Weights of a small mixture-of-experts language model, trained from scratch on English Wikipedia.
Experts: 48 experts in each of 7 layers, 160 clamped SwiGLU neurons an expert, 4 picks a token, a sigmoid router, a shared expert of 256 neurons.
Training: a variant of Adam for the experts, 1053M tokens, 16068 steps.
Below are experts of layer 7 (counted from 0) of a mixture-of-experts language model. Rows are named router (the router's row for the expert), gate (a neuron's input weights, with its number), up (a neuron's input weights, with its number) and show model dimensions 256-383. Each number is 128 + 24 x the weight over its row's rms, rounded and kept within 0 to 255.
After each expert's rows: a language model's description of what the expert responds to. This comes from a sample of Wikipedia text that the model never trained on.

# expert 22
router [143 164 146 143 159 152  90 155 177 153 120 147 126 124 136 124 126 167 110 128 135 120 120 153 101 117 104 124 114 136 130 195 115 158 105  81 152 197 115 126 117 108 104 136  94 134 107 122 141 145 120 134 138 106 141 137 147 134 117 116 109  99 115 134 148 138  90 162 110 135 139 170 107 101 157 156  57 119  67 164 133 153 119 122  97 136 135 131 115 138 100 131 146 118 118 156 127 173 157 113 169 139 129 176 130 149 135 132 101 147 142 123 157 105 107 126 106 135 106 153 128 132 132 100  84 147 131 105]
gate0 [155 149 110  89 161  85  69 115 157 133 139 142 108 139 135 120 129 136 106 100 150 137 123 147 119 142 172 159 171 127 111 110 108 117 133 126 133 124 119 123  88 134 139 120 121 135 122 139 101 151 110  89  68 115 164 149 122 118 128 162 107 125 154 130 177 147  98 134  91 106 104 140 128 156 109 110 159 127 158 161 188 124 125 134 155 117 130  71 101 164 139  88 117 136 111 116 160 108 133 131 154 118 106 149 138 113 126  84 106 124 136 191 132 120  98 149  76  81 115 146 149 171 134 156 141 107  82 126]
up0 [157 150 123  95 145 109 158  81 104 128 138 138 134  91 124 168 133 109 142 154 138 134 150 137 110 159 136  84 134 154 119 134 126 135 120 159 136 148 130 155 190 133 131 183 100 124 117 183 155 155  80 182 118 144 117 124  98 112 105  92 142 165 139 136 114 102 143 106 139 103 153 130  98 162 122 131 167 138 124 125 128 107 127 178 110 101 136 131 172 126 110 155 130 138 131 145 191 137 167 138 116 119 128 115 139 125 131 153 148 103  79 126 105 166 114 108 169 124 120 141 206 110 101 124  95 133 119  97]
gate1 [121  72 110  77 118 118 108  87 101  85 105 138 154 143 123 148 128 126  93 150  91 146 141 118 113 129 128 142 129 133 185  92 163 119 111 127 168  64 154  80 156 121 104 153 123 155 127 112 160 135 125 148 143  74 149 137 100 107 155  83  86 107  80 125  86 113 133 130 119 129 169 140 125 136 131  80 151  84 130 131 105 119 165 112 103 113 141 117 116 145 142 138 128 184  94 139 157 111 130 138 130 133 116 116 154 141 151 146  96 127 171 162  92 134 121 119 105 121 152 144 147  57 130 142 124 113 120 118]
up1 [123 137 112 157 145 111 153 115 143 123 112 169 121 122 143 110 143 102 150 120 143 161 108  90  97 127 149 138 122 121 168 112 125 184 129 169 124 145 171  85  92 172 108 116 128  99 104 132 110 118 117 119 153 140 133  87 144  97 125 107 144  88 107 100 141 150 135 153 126  93 147 139 139 142 111 120 115 114 168  50  90 132 104 146 109  95 118 106 136 123 118  96  88 115 103 108 129 129 126 157 105 116  95 110 110 122 113 119 123 128 115 130 115 115 143 129 115 110 146 110  66 113 114 154 123 150 162 143]
Subject pronouns and auxiliaries

# expert 2
router [152 155 143  93 124 123 128 104 144 147 109 109 143 138 126 142 126  73 130 153 188 134 129 119 124  69 164 112 166  95 133 127 106 138 143 121 116 136 121 144  92 133 125 164 121 117 110  97 116 119 124 133 148 136 140 135  92  98 142 126 137  88 124 148  99 111 102 143 144 123  97 108 156 105 130 168 150 111 120 127  93 126  99 152 120 156 150 141 119 186 112 173 141 154 143 113 149 147 124 108 108 120 132 122 111 128 137 130 149 109 156 137 168  66 126 134 124 125 139 109 141 116 135 144 146 133 142 135]
gate0 [132 100 153 140 129 133 121 135 158 112 128 109 139 126 141 118 121 120 155 102 165 160 149 137 160 105 126 146 131  95 136  79 177 175 114  88 130 166 108 142 121 136 145 186 132 103 107 161 191 160 134 164 142 133 125 100 136 105 164 123 148 128 134 174 121 124 115 141 158 131 160 109 143 114 115 171 136 155  96 154 112 156 183 137 127 181  97 131 124 115  92 108 172 104 134 124 148 131 129 119 173  77 159 112 113 140 136 192  95 119 171 147  93 126 164 113 101 163 164 150 180 178 136 121 164  92 165 127]
up0 [157 102 104  91 118 115  97 104 141 147 128 175 155 134 155 155 116  99 125 175 128  93 159 143 158 143 154 146 109 105 137 109 136 139 115 120 145 107 136  99 178 128 148 135 122 101 137 126 217 147 131 108  98 146 169 109 136 110 143 149 139 150 106 149 162 115 121 115 123 135 166 127 152 107 166 141 114 108 113 152 171 140 175 107 153 147 127 122 127 148 153 108 128 134 152 126 150 148 112 130 160 132 159 123 125 158 161 124 115 106 127 156 112 133 180 113  94 137 150  94 127 142 157 106 131 120 140 151]
gate1 [111 168 126 160  94 137  85 140 162 128 119 129  95 104 143 121 133  76  90 124 128  88 171 126 151 153  79 127 150 149 126 147 114 106 107 153 123 125 185 132 208 113 137 113  97 119 120 144 145 138 143 149 130 153  93 140 138 104 180  91 134 150 142 130 100 110 162 191  85 158  97  89 163 128 161 131  72 146 115 172 135 126 149 119 110 126 132 126 113 144 124 114 139 177 156 113 151 144 135 116 135 123 117 144 131 138 143 164 138 167 164 110  96 112 147 132 153 104 113 104 165  96 162 113 129 124 111 119]
up1 [ 83 122 127 169  82 140 133 121 130 116 138 104  92 104 145 110 127 103 137 113 139 159 151 145 149 123  99 126 158 181 130 149 115 107 129 166 129 109 169 142 169  81 119 136 110 149 152 117 152 152 178 165 134 128  96 140 111 127 159 140 172 159 172 115 121 116 165 176 111 153 123 121 134  98 150 159 125 137 121 149 148 160 144 146 133 128 140 127  99 160 117 123 144 160 143 123 108 173 118  91 128 119 134 139 145  84 121 146 119 168 122 117  81 127 127 123 148 123 124 117 122 132 115 133 146 108 123 156]
Places, buildings, citations

# expert 31
router [156 171 122  91 108 127 109 171 142 152 136 133  90 105 103 127 100 117 135 126 117 116 128  92  95 128 133 139 141 136 137 137  89 142 130 136 120 133 120 131 128 102 109 144 124 137 106 118 139 120  85 126 135 132 154 135  93 139 141 121 122 119 134 149 118 117 113 112 111 116  99 115 161 150 164 135 158  86 117 145 104 128 108 145 129 122 160 131 105 125 104 133 170 124 139 131 119 146 170 142 161  91  95 159 119 125  99 105 151 115 133 129 129 118  97 128 116 141 111 124 103 108 147 163 129 141 135 132]
gate0 [132 148 106 108 143 125 110  96 119 127 101 105  74  89 118 155 102 146  97 117 126  99 121 127 143 132 107 129 110  92 183 110 150 129 122 138 122 152 134 155 118 114  89 132 123 122  89 125 124 135 122 148 129 153 107 148 140 137 121 126 110 107 139 133 137 118 121 137 147 129 135 145 164 163 106 135  80 152 148  92 224  75 151  83 120 143 107 132 163 148 126 103 119 152 127 143 151  90 105 158  92 170 127 129 155 123  89 138 129 118 123 126 114 147 125 111 140 117 144 112 148 115 152 111 123 126 145 117]
up0 [138 157 132 120 101 172 105  76 122 105 171 137 125  92 102  89 136 109 144 149 112  91 151 127 162 128 118 135 118 117 110  98 108 132 106  82 126  70 116 122 119  86 149 131 101 112 116 152 140 154 128  79 144 127  86 156 143 130 184 111 125 128  95 148 153 102 152 175 128 163 125 131 176 118 143 155 121 143 121 155 123 142 136  84 119 149 138 135  64 115 113 114 137 168 104 108 125 150 132 136 130 126 137 113  93 137 121 153 155 121  70 124  98 149 144 135 127 129 125 112 105 112 100 133 110 110 102 118]
gate1 [166  97 147 142 111 121 114 100 136 153  95 159 119 117 145 123  99 136 108 134 111 147 156 127 134 118 144 136 134 126 128  98 119 177 108 110 196 177 174 129 157  97 131  90 132 136 145 135 115 118 107 146 122 110 171  97 101  96 153 103 159 118 120 142  72 134 122 138 132 131  96 121 118 145 131 156 130 148  50 154 181 101 155  96 154 137 124 147 173  92 117 116 117 106 103 145  88 124 171 117 109  90 117 110 143 108 117 116 103 102 150 112  92 121  84 108 122 100 130 123  93  84 131 125 135 136 142 129]
up1 [143 132 174 116 142 111 123  70 132 171 146 130 160 108 107 132 136 152 128 143  96 123 164 107 142 120 131 162 122 120 138  78 131 165  69 108 159 130 173 129 162  83  99 107 124 146 140 136 129 158 124 131 121 109 192 126  93 113 143 141 136 117 110 124  91  97 147 165 121 136  92  94 146 119 158 133 158 137 111 143 197 169 108  78 100 147 108 140 134  97 157 155 106 130 141 115 135 120 184 119 134  94 154 137 146 121  98 140 127 109  97 133 103 134 137 112 123 143 124 127 129 114 126 146 118 119 177 113]
Arts narrative words

# expert 16
router [133 133 117  95 127 144 112 148 108 128 134 130  75 131 117  83 137 101 106 154 140 118 143 112  82 130 133 114 110 155 150 114 120 154 146  79 157 103 149 121 131  97  99 175  96 136 106 114 168 139 133 164 121 141 138 136 118 124 121 111  91 118 102 153 144 125 114 139 131 140  95 130 115 136 182 103 131 131 120 150 107 125 121 139 135 140 180  99  88 152 123 140 149 131 130 139 127 147 170 143 149 101  87 111 129 153 148 131 113 117 166 115 168 123 151 118 102 118 133 100 136 158 108 140 144 147 150 116]
gate0 [143 119 154 125 128 130 128 125 104 192 127 130  92 123 116 160 155 124  95 104 121 102 148 118 119  92 136 133 104  73 135 111 100 133 151 125 127 126 188 132 113 135 140 186 122 162 128 164 151 138 163 148 141 128 109 101 152  89 127  97  99 118 179  85 130 103 120 105 111 111 138 179 139 144  97 116  96 118 119 122 128 159 154 100 127 147  95  90  89 111 131 159 109 141 119 131 139 144 110 134 121 114 100 125 112 151 127 113 100 123 161 120 104  91 176 147  87 131 137 127 159 107 145 124 146 141 125 103]
up0 [140 137 113 112 104 112 160 141 106 129 183 153 122 125 167  96 145 129 101 102  99 114 171 147  93 115 157 114 144  98 123 169 131 171  96 147 114  89 141 119 104 140 121 171 164 127 108 176  92 151 151 151 131 158 185 146  96 120 120 148 109  63 141 104 109 103 117 107 107  90 113 105 128 164  85 154 118 102 157 155 105  87 140 145 121 134 105 129 105 124 128 101 110 141  89 156 112 123 115 139 116 104 119 170 146 133 150 132 130 109 126 135 153 119 136  95 104 146 107 176 128 147 202 160 136 150 106  72]
gate1 [111 137 130 130  96 165 112 162 123  89 166 133  86 120 128 156 199  96 157  86 150 129  95 130 110 149 149 113 172 122 151 141 115 139 151 130 128 170 163 105 150 119 156 157 106 112 122 144 163 129 132 153 108 153 136 100 111 152 136  90  94 123 119 163 117 121 163 122 139 123 108 130  97 131 161 116 126 164 121 104 124  96  91 126  87 110 134 104 125 130 123 121 127 117 102 131 139 155 131 154 136 145 115 175 136 151  99 147 171 113 105 134 166 138 125 115  99 114 121 132 142  91 152 104  72 135 112 113]
up1 [115 163 131 127 133 113 146 150 137 125 137 161 102 118 166 117 121 128  95 150 125 106 140 157 141 126 129 139 110 121 147 119 162 181 133 125 102 131 115 123 142 107 125 128 125 130 121 153 139 115 128 157 136 163 157 111 122 130  99 137  96 111 123 110  89 142 134 124 135 130 130 179 133 134 163 172  98 117  93  87 120 175 129 101 141 111 166 104 146 113 101 153 178 152 117 142 140 181 134  93 141 136 117 156 149 168 144 149  92  68 120 159  99 118 106 114 135 154 141  98 126 108 165 175 118 139 159 101]
Prepositions and verbs

# expert 4
router [148 144 132  99 142  81 119 138 161 144 167 122 149 129 107 116  83 102 117 116 169 115 153 137 119 126 169 134 135 179 144 186  94 175 104 101 100 167 148 118 130 134 124 169 100 118 138 118 144 127 105 189 123 154 164 108 101 122 132 126 169 114  84 131 141 120 121 109 161 122  90 109 127 116 125 137 114 105 129 124  82 132  98 111 152 173 132 141 158 123 132 160 131 125 139 144 134 155 154 128 100 159  82 147 132 130 113 182 101 108 129 182 149  93  73 104 101 112 122 129 131  95 117 109 133  87 147 141]
gate0 [145 192 145  71  86 104 119 139 128 125 104 149 108 132 113 132 114 142  98 166 133 145 172 127 143 159 150 119 119 134 127 120 107 125 130 107 139 108 141 107 153 118 137 191 114 165 140  87 104 159 121 142 110 129 159  98 109 131 129  88 134 144 124 167  92 148 142 125 140 136 169 132 150 168 109 109 129 102 124 158  88 140 129 117 125 136 136 132 159 117  89 178 111 156  96 134 142 145 110 118 152 121 168 125 118 136 120 147 157 187  84 134 157  93 176 158 110 116 106 123 149 136 142 141 100 197 137 116]
up0 [127 128 124  67 113 116 102 127 159 145 110 149 116 118 136 138 123 139 118 171 124 100 156 127 123 145 137 111 132 115 137 125 146 110 115 107 160  90 151  98 112 105 168 179 126 191 134 122  88 153  90 155 130 110 163  97 145 113 116 144 154 170 121 194 125 143 140 142 107 139 158 120 167 140 160 122 140 123 148 128  65 146 102 102 107 118 146 142 122 141 108 164 100 149 119 143 181 120 128 118 124 139 106 110 124 164 117 145 129 166 101 139 106 109 166 184 151 139 151 144 101 132 150 125 125 153 200 126]
gate1 [127 130 105 168 111 123 122 103 151 126 128 137 148 104 153 125 113  91 128 122 138 146 114 113 150 128  91 121 163  89 183  67 144 141 133 149 136 150 176 153 122 181  87 142 111 124 141 126 144 147 126 147  79 113 152 161 125 147 161  89 145  76 120 177 145 135  84 136 134  95 120 124 125 115 132 135 136 146 160 145 124 152 130 120  74 121 149 131 105 123 139 140 161 147 161 147 132 150  92 122 192 135 142 154 118 157 136  74 117 115 120 165 115 130  88 175 107 106 119 111 107 200 100 164 105 102 114  90]
up1 [119 135 172 136 131 140 145 137 114 110 129 153 111 100 147 114 138  87 133 152 131 136 124 138 159 114 105 129 123 142 188 126 137 100  92 162 139 147  97 119 119 106 124 152 131 101 129 146 133 133 153 164 148 109  55 122 113 141 145 137 133  84 186 131 129 140 108 153 176 103 136 143  90 137 113 120 118 147 136 143 142 121 112 116 104 121 140 145 134  78 156 122 104  97 126 126 130 110 124 109 208 120 101 135  75 176 138  96 110 107 112 148 109  87  91  75 133 171 107 124 102 155 127 151  69 127 139 125]
Opening parenthesis, determiners

# expert 41
router [144 199 128 100 136 123 116 139 101 159  97 111 134  92 125 124 100 107 136 129 145 102 133 121 103  75 171 123 129 123 127 147 101  92 151  94 161 144 112 101 139 132 120 147 102 107 101 111 140 134  56 161 110 154 150 112  85 127 107 119 113 101  88 126 134 110  83 148 139 134 135 129 143 138 145 169 135  98 111 162 115 136 103 103 112 144 150 116 139 173 119 180 147 140  97 133 125 191 152 100 125  86 119 136 117 115 104  84 120 135 100 121 141  78 110 117 129 138 105 140 120 129 138 133 100 121 125 101]
gate0 [123 168 153 123 146 120  96 127 154 103 148 105 146 123 111 171 129 117 124 145  84 136 145 120 113 111 163 141 150 124 118 126  93  98 137 107 104 127 103 138 127  83 112 166  80 117 140 140 143 151 119 132 111 111  90 139 154  98 172  82 106 124 100 121 125 138  77 114 142 132 130 128  82 106 113 144  86 107 114 147 119 125 141  92 129 149  98 112 122 113 151 109  93 108 143 106 159 152 141 124 191 130 132 130 131 147 148 138 102 112 146 172 121 112 113  98 138 127 130 160 127 115 124 145 126 151 140  94]
up0 [119 131 158 168 162 112 118 120 145  74 132 135 136 127 107 127  93 124 125 137 139 171 127 117 153 119 128 159 146 137 138 111  95 111 141  82  85  75 108 133 122 122 140 132 101 141 117 163 134 132 134 158 131 121  96 121 163 131 170  53 130 147  88 100 133 127 120 100 135 147 133 100 147 112 144 121 103 136 131 166 143 103 151 106 121 155 100 109 136 117  92 127  92 147 137  79 148 149 150  94 210 131 141 135 116 170 128 146  86 130 119 179 124 111 104 120 101 135 107 145 127  99 139 138 114 103 137 118]
gate1 [143 160 170 143 139 154 133 159 115 145 141 116 106 127 116 128  76 107 121 156 159 139 137  62  93 125 123 121 114 131 125 127  60 127 143 124  78 128 129 111  77 154 130 140  91 107 154 112  82 106 133 116  97 173 133 135 158 105 154 146 140 117 142 107 172 107  96 135 134 122 129 106 103 125 104 130  88  90 137 102 159 138  94 138 148 130 132 115  84 118 135 129 144 151 115 106 163 137 128 117 133 133 116 121  97 176 126 120 113  77 117 124 173 128 139 174  81 100 130 105 105 135 164 103 111 105 154 137]
up1 [166 121 144 127 103 155 134 127 136  97 134 132 119 120 104 121 143 124 127 155 152 140 177  82  80 127 160 143 134  90 109 129 127 137 124 109 172 176 137 119 115 132 112 101  93 115 169 145 121 133  99 181 150 152 147  97 101 117  90  82 164 155 133 125 119  90  82 127 125 112 143 114 129 151  86 140 143 101 109 176 141 144 143 138 143 128 108 106 107 129 113 118  85 156  94 171 111 144 123 145 122 139 150 138 120 151 135 113 156 108  82 101 117 148 128 123 113 119 106  64  79 113 104 150 104 111 153  81]
Plural and head nouns

# expert 33
router [189 163 129 109 132 152 131 139 162 156 119 135 114 118 132 116 118  86 123 140 148 143 100 129 102  82 127 132 106 109 143  55 101 140  91 136 131  75 163 137 137 129 129 133  99  78 103 101 133 161 105 133 121 157 124 120  92 103 143 139 126 105  92 149 152 104 110 141 136 114  93 151 138 126 216 159 147 118 176 120 128 112 104 163 219 166 150 129 172 118 109 166 149 137 114 125 165 166 143 137 155  93 129 141 110 139 152 124 116 162 117 142 175 101 132 150 115 127 132 102 108 127 176 134 142 115 146 134]
gate0 [136 163  89 134 147 119 125 174 100 195 131  93 150  70 107 127  71 120 147 125 105 110 130 120 117 135 151 141 112 144 107 155 106  92 133 136 120 142 128 142 157  98 103  84 103 143 112  85 142 132 139 162  83  97 100  90  83 142 119 117 100 129 154 125 105 125 112 126 129 135 108 125 122 141 122 131  91 132 124 175 130 140 153 164 102 109 115 126 124 108 125 152 169 105 153  97 158 135 123 103 133 162 130 124 184 158 161 148 172 121 137 113 126 130 105 118  86 116  74 151 160 117 137 157 137 139 123  89]
up0 [122 116 122 135  99 134 136 149 106 147 126 151  94 130 147  96 117  81 149 151 124 159 123 116 156 150 102 137 138 120 130 128 135 150 115  93 111 130 108 146 120 140 113 127 135 130 101 100 170 131 148 180 119 157  77  93 125 133 149 128  93 150 122  98 100 154 135  70 153 117 107 136 148 102 122  99 142 147 111 111 119 111 123  98 122 111 137 128 172 130 121 102 136 200 116 149  86 145 164 150 126 130 150 135  96 138 147  86 122  94 153  91 120 126 121 102 187 158 155 134 151 113 115 122  96 132 141 122]
gate1 [116 131 138  96 143 123 136 151 113 111  85 129 142 137 146  95 133 129 106 153 114 108 124  85 120 124 193 164 127 146 141 121 150  96 101 110 106 133 120 128 105 128 131 104 152 144 139 138 105  72 136 131 179  93 129 149 108 114 132 168 103  89 127 120 131  89 136 130 112 129 137 134 131  83 129  93 135 117  75 110 105  97 128 179 132 122 177 155 109 173 136 115 116 113 160 134 175 134 116 104 140 145 126 109 181 110 141 152 110 144 161 118 113 124 130 126  98 120 124  83 142 116 116 153 147 154 147 121]
up1 [163 113 133 138 110 131 140 181 121 115 161 114 116 140  91 160 108 168  92 133 113 121 139 102 116 134 101 171 152  81 112 122 102 100 102 142  98 146 142 137 156 129  99  97 109 189 119 148 119 121 145 137 109 115 113 134 116 112 116 148 128 123 149  88 143 169 112  79 135  95 111 125 136 110  95  90 148 109 157 116 106 112 125 139 153 140 118 115 144 111 113 119 121 103 125 154 137 163 105 153 119 123 158 160 134 169 109 130 118 102 155 106 142 166  99  83 109 112 142 166 129 125 160 153 146 102  98  98]
Commas and clause joiners

# expert 34
router [169 155 114 109 118 143 136 139 139 165 113 172 129 146 139 143 106  86  99 130 143 104 129 136 114  97 156 157  94  89 123 152 103 145 102 132 142 108 150 157 148 104 111 135  70 100  93 109 186 131 156 130 106 109 138 133 129 127 128 140 133 100  94 142 133 126 107 134 103 170  95 116 158 110 153 152 111 133 149 126 127 130 120 123 161 166 155 119  89 162 139 139 189 148 154 142 134 178 131 122 164  91 119 131 128 158 144 143 147 120 158 176 138  88 127 138 108 112 121  93  62 151 153 122 141 110 126 139]
gate0 [176 134 124 100 109 159 133 130 148 129 148 119 133 119  77 133 153  98 103 129 120 109 136 163  96 118 127 134 124 106 145 126 153 115  98 147  95  97 158 143 134 107  93 104 130 104 128 165 132 127  73 121 124 130 111 126 144 125 110 128 175 126  78 140 158 116 116 111 101 142 122 151 103 102 147 112 136 104 131 183 127 101 144 126 174 137 144 122 113 104 145  91 152  98  95 138 143 145 127 142 113 101 157 129 159 126 182  85 100 151 138 112 174  85 117  91 171 189  99 112 129 123  98 158 122 180 122 137]
up0 [130 109 118 136  99 173 125 122 162 114 130 130 178 146  98 146 126  86 132  93 163 104 126 146  80  99 143 166 142 123 104 134 164 123  76 129 107 107 185 122 123 139 113 105 144 106 130 159 145  73 102 155 129  97 112 136 132 123 125 155 161 109  63 109 135 116 131 121  91 116 131 112 136 117 161  92 120 108  95 151 104  90 140 139 157 100 152 170 154 169 123  75 119  96  96 116 161 129 132 142 135  87 144 122 121  86 142  86 132 109 152  92 152 122 150  62 152 153 101 138 125 115  91 144 145 122  93 153]
gate1 [109 137 113 100 142 162 147 140 138 143  91 137  99 107 151  86 102 153 133 115 143 110 109 128 139 113 129 133 129 122 144 119 143 112 171 148 142 105 161 143 134  86 113 146 111 156 133 144 135 127 160 143 122 111 159 148 142  72 135 114 125 102 165 130 128 116  97 161 145 156 117  68 151 130 141 182 107 130 152 129 118 117 121  93 138 168 102 145 122 117 175 144 145 130 172 106 145 189 131 126  80 132 170 128 157 156 117 142 136 137 115 158 131  99 123  96 121 122 159  76 158 132 152  95 130 151 136 111]
up1 [146 109 129  76 109 134 118 139 164 113 122 134 128  88 139  90 129 118 102 116 136 138 121  94 145 155 128 149 111 124 128 103 132 120 142 167 115  89 120 145 128 102 138 138 110 118  91 129 165 153 123 110 140 123 170 127 174 122 128 124 104 108 151 130 146 137  95 150 133 153 130  97 147 123 131 163  89 152 153 178 145 123  89  86 133  90 105 150 166 150 196 120 123 114 160 123 138 144 128 110 127 114 156 119 170 119 122 133 128 123 137 131 152 137 152  81 105 153 145  91 177 154 151 100 138 129 155  75]
Clause-ending participles, commas

# expert 9
router [109 165 140 111 120 151 100 142 127 150 133 110 126 117  98  54 147 180  77 115 133 111 104 109  95 112 138 102 120 185 158 113 117 125 114 102 169 101 162 141 150  97 140 183 105  93 154 136 134 155 103 122  83 119 127 173 126 140 155  96 112 116  77 149 134 106 107 147 113  78 118 144 109 142 192 122  84 149 105 166 140 127 125 142 156 126 125 158  96 142 145 161 148 149 135 100 143 151 112 123 171 124 118 106  91 130 118 124 105 140 127 148 169 109 124 141 118  86 121 139 104 125 160 137 143  86 124 122]
gate0 [ 89 137 122 114 140 104 113 118 133 159 123 123 108 116 118  91 133 124 100 122 113 128 111 132 128 114 159 147 174 180 113 133 127 117 141 138 137 118 156 114  90 116 128 151 135 111 148 168 121 101 164  96 182 151 152 154 183 154 128  55 159 174  98 167 186 133 132 152 127 179 155 159 105 157 114 113 137 137 144 118  99 114 123 153 151 136  67 157  90 122 174 130 146 106 114 174 118 133 174 123 125  72 130 108  85 108 167 131 149 168 105 158 129 112 168 104 118 118 128 144 106 151  88 125 116 122 153 133]
up0 [131 140 130 102  83 131 122 122  63 154 138 130 116 108  98  94 134 127  88 123 132 151 105 184 125 120 108 125 118 150 144 139 149 133 136 142 134 146 102 114 155 144 147 116 122 145 150 123 188 142 134 160 103 130  93 106  68 136 132 144  90 121 142 130 135 108 142 126 145 101 128 139 129 145 133 112 120 152  85  95 139 157 151 140 120 172 114 126 150 150  90 141 123 158 183 115 127 131 147 134 148  96 127 141 106 167 125 115 135 114 123 148  96 141 127 133 109 132 164 145 140 151 155 136 107 130 103 135]
gate1 [158 152  85  67 140  95 126 105 124 126  90 166 106 152 102  86  95 147 120 177  98  62 154 127 141 137 100 149 161 132 148 144 138 190 137 158 113 105 155 152 183 122  69 174 134 124 146 107 106 126  79 112 141 145 117 185 117  83  98 116 142 160 130 101 148  77 103 148 109 128  86 126  76 120 122 124 136 132 148 139 117 145 104 124 133 152 144 161 126 109  92 166 163 140 141 134 129 144 115 135 155 116  95 140 161 118 147 124 104 129 119 158 150 111  87 136  89 120  85 130 126  68 112 128 128 127 163  88]
up1 [151 130  82 138 129 142 122 163  90 132 174 131 133 120 109 134 133 144 148 123  95 130 151 112 118 136 113 149 128 148 150 135 105 163 125 153 139  91 158 127 168 100  55  96  96 158 132 103 102 135 146 126  94 119 115 144 141 142 122 140 182 133  85  88 157 114 105  80 138 133  72 124 134 152 152 141 132 126 155 115 126 165 118 164 131 156  93 137 106 113  81 156 106 179 117 145 144 124 141 140 144 101  92 152 116 155  79 198 119 115 148 112 144 151 175 123  80 143 129 132 138 162 115 128 102 131 166 114]
Conjunctions and verbs after subjects

# expert 43
router [134 155 126 111 121 127  90 149 108 147 137  96  92 110 107 135 101  97 107 141 166  72 130 112 106 146 166 108 144 142 136 122 117 136 135 103 154 143 134 144 158 120 135 135  85 112 116 112 150 134 105 134 130 146 142 135 112 131 131 101 119 132 119 172 136  89 107 129 152 127  79 127 109 106 160 148 149 124 101 179 154 139 124 116 143 143 157 140  95 138 149 163 163 150 172 139 130 181 119 115 135 124 112 114 111 177 113 119 155 126 117 124 140  93 166 118 150 157 156 124 135  93 124 109 103 123 116  91]
gate0 [122 139 124 117  81 175  94 117 108  76 154 102 119  81 145 139 106 146 110 169 159 114 127  93 141 120 119 134 121 138 128 102 121 103 135 147 121  79 168 122 126 131 127 161 109 113 168 121 103 124 103 147 167 135 116 135 130 106  88 108 142 107 143 141 152 126 137 144 140 135 119 124 158 130 142 170 160  92 135 167 132 174  88 138 114 154  93 137 149 136 114 152 166 169 115 121 118 139 143 125 118 128 141 158  93 150  97 124 135 182 131 156 101 105 130 105 118 119 120 148  99 102 118  88 123 135 152 134]
up0 [138 110 146 115 113 182  76  98 143 114 122 128  85 150 125 101 123 143 135 154 146 180 109 132  99 131  99 116 105 114  85 126 136 120 151  90 144 118 156  80  85  96 115 154 122 133 114 123 125 136 116 127 143 116 123  78  94 141 136 126 128  82 121 128 151 129 148 138 131 188 127  92 139 138 161 145 146 133 140 130 166 167 130 143 144 149 127 113 133 162 149 114  97 150 117 150 140 179 157 139 137 142 151 114 117 160 178 148 141 129 153 146 126  81 110 103 132 141 108 141 144 138 127 112 109 136  96  98]
gate1 [129 134 110 167 134 137 142 104  71 163 115  95 167 123 120 136 132 133 103 116 135  99 136 142 115 100 142 146  94 140 153 131 185 149 129 136 139 164 130 108  98 187 129 124  80 110 147 151 117 109 116 102  43 128 114 112 141 164 112 135 126 138 148 115 101 129 118 147 133 119  91 145 118 104 156 136 132 107 136 116  93 151 138 136 144 156  99 126 101  70 161 162 186 152 149  96 138 157 115 122 115 139 137 144 157 148 105  98 120  98  99 152 127 133 118 136 101 113 133  92 139 181 169 144 135 166 138 150]
up1 [ 98 116 130 144 115 133  83 130 153 139 121 154 135 152 133 137 135 133 130 124 147 118 133 157 144 132 143 115 130 139 163 132 145 156 147  74  78 149 144 124  91 102 158  91 169 147 152 107 149 114 179 141 137 138 164 201 125  94 133 153 120 114 104 129 129 117 120 101  99 150  87 156 110 131 108 137 133 118 124 123  89 105 138  89  89 130 140 121 140 140 108  97 124 156 101 116 161 134 187 159 139 158 128 109 106 144 132 190 130 142 137 118 158  91 145 132 129 143 129 116 127 102 150  93  76  72 152 122]
Location prepositions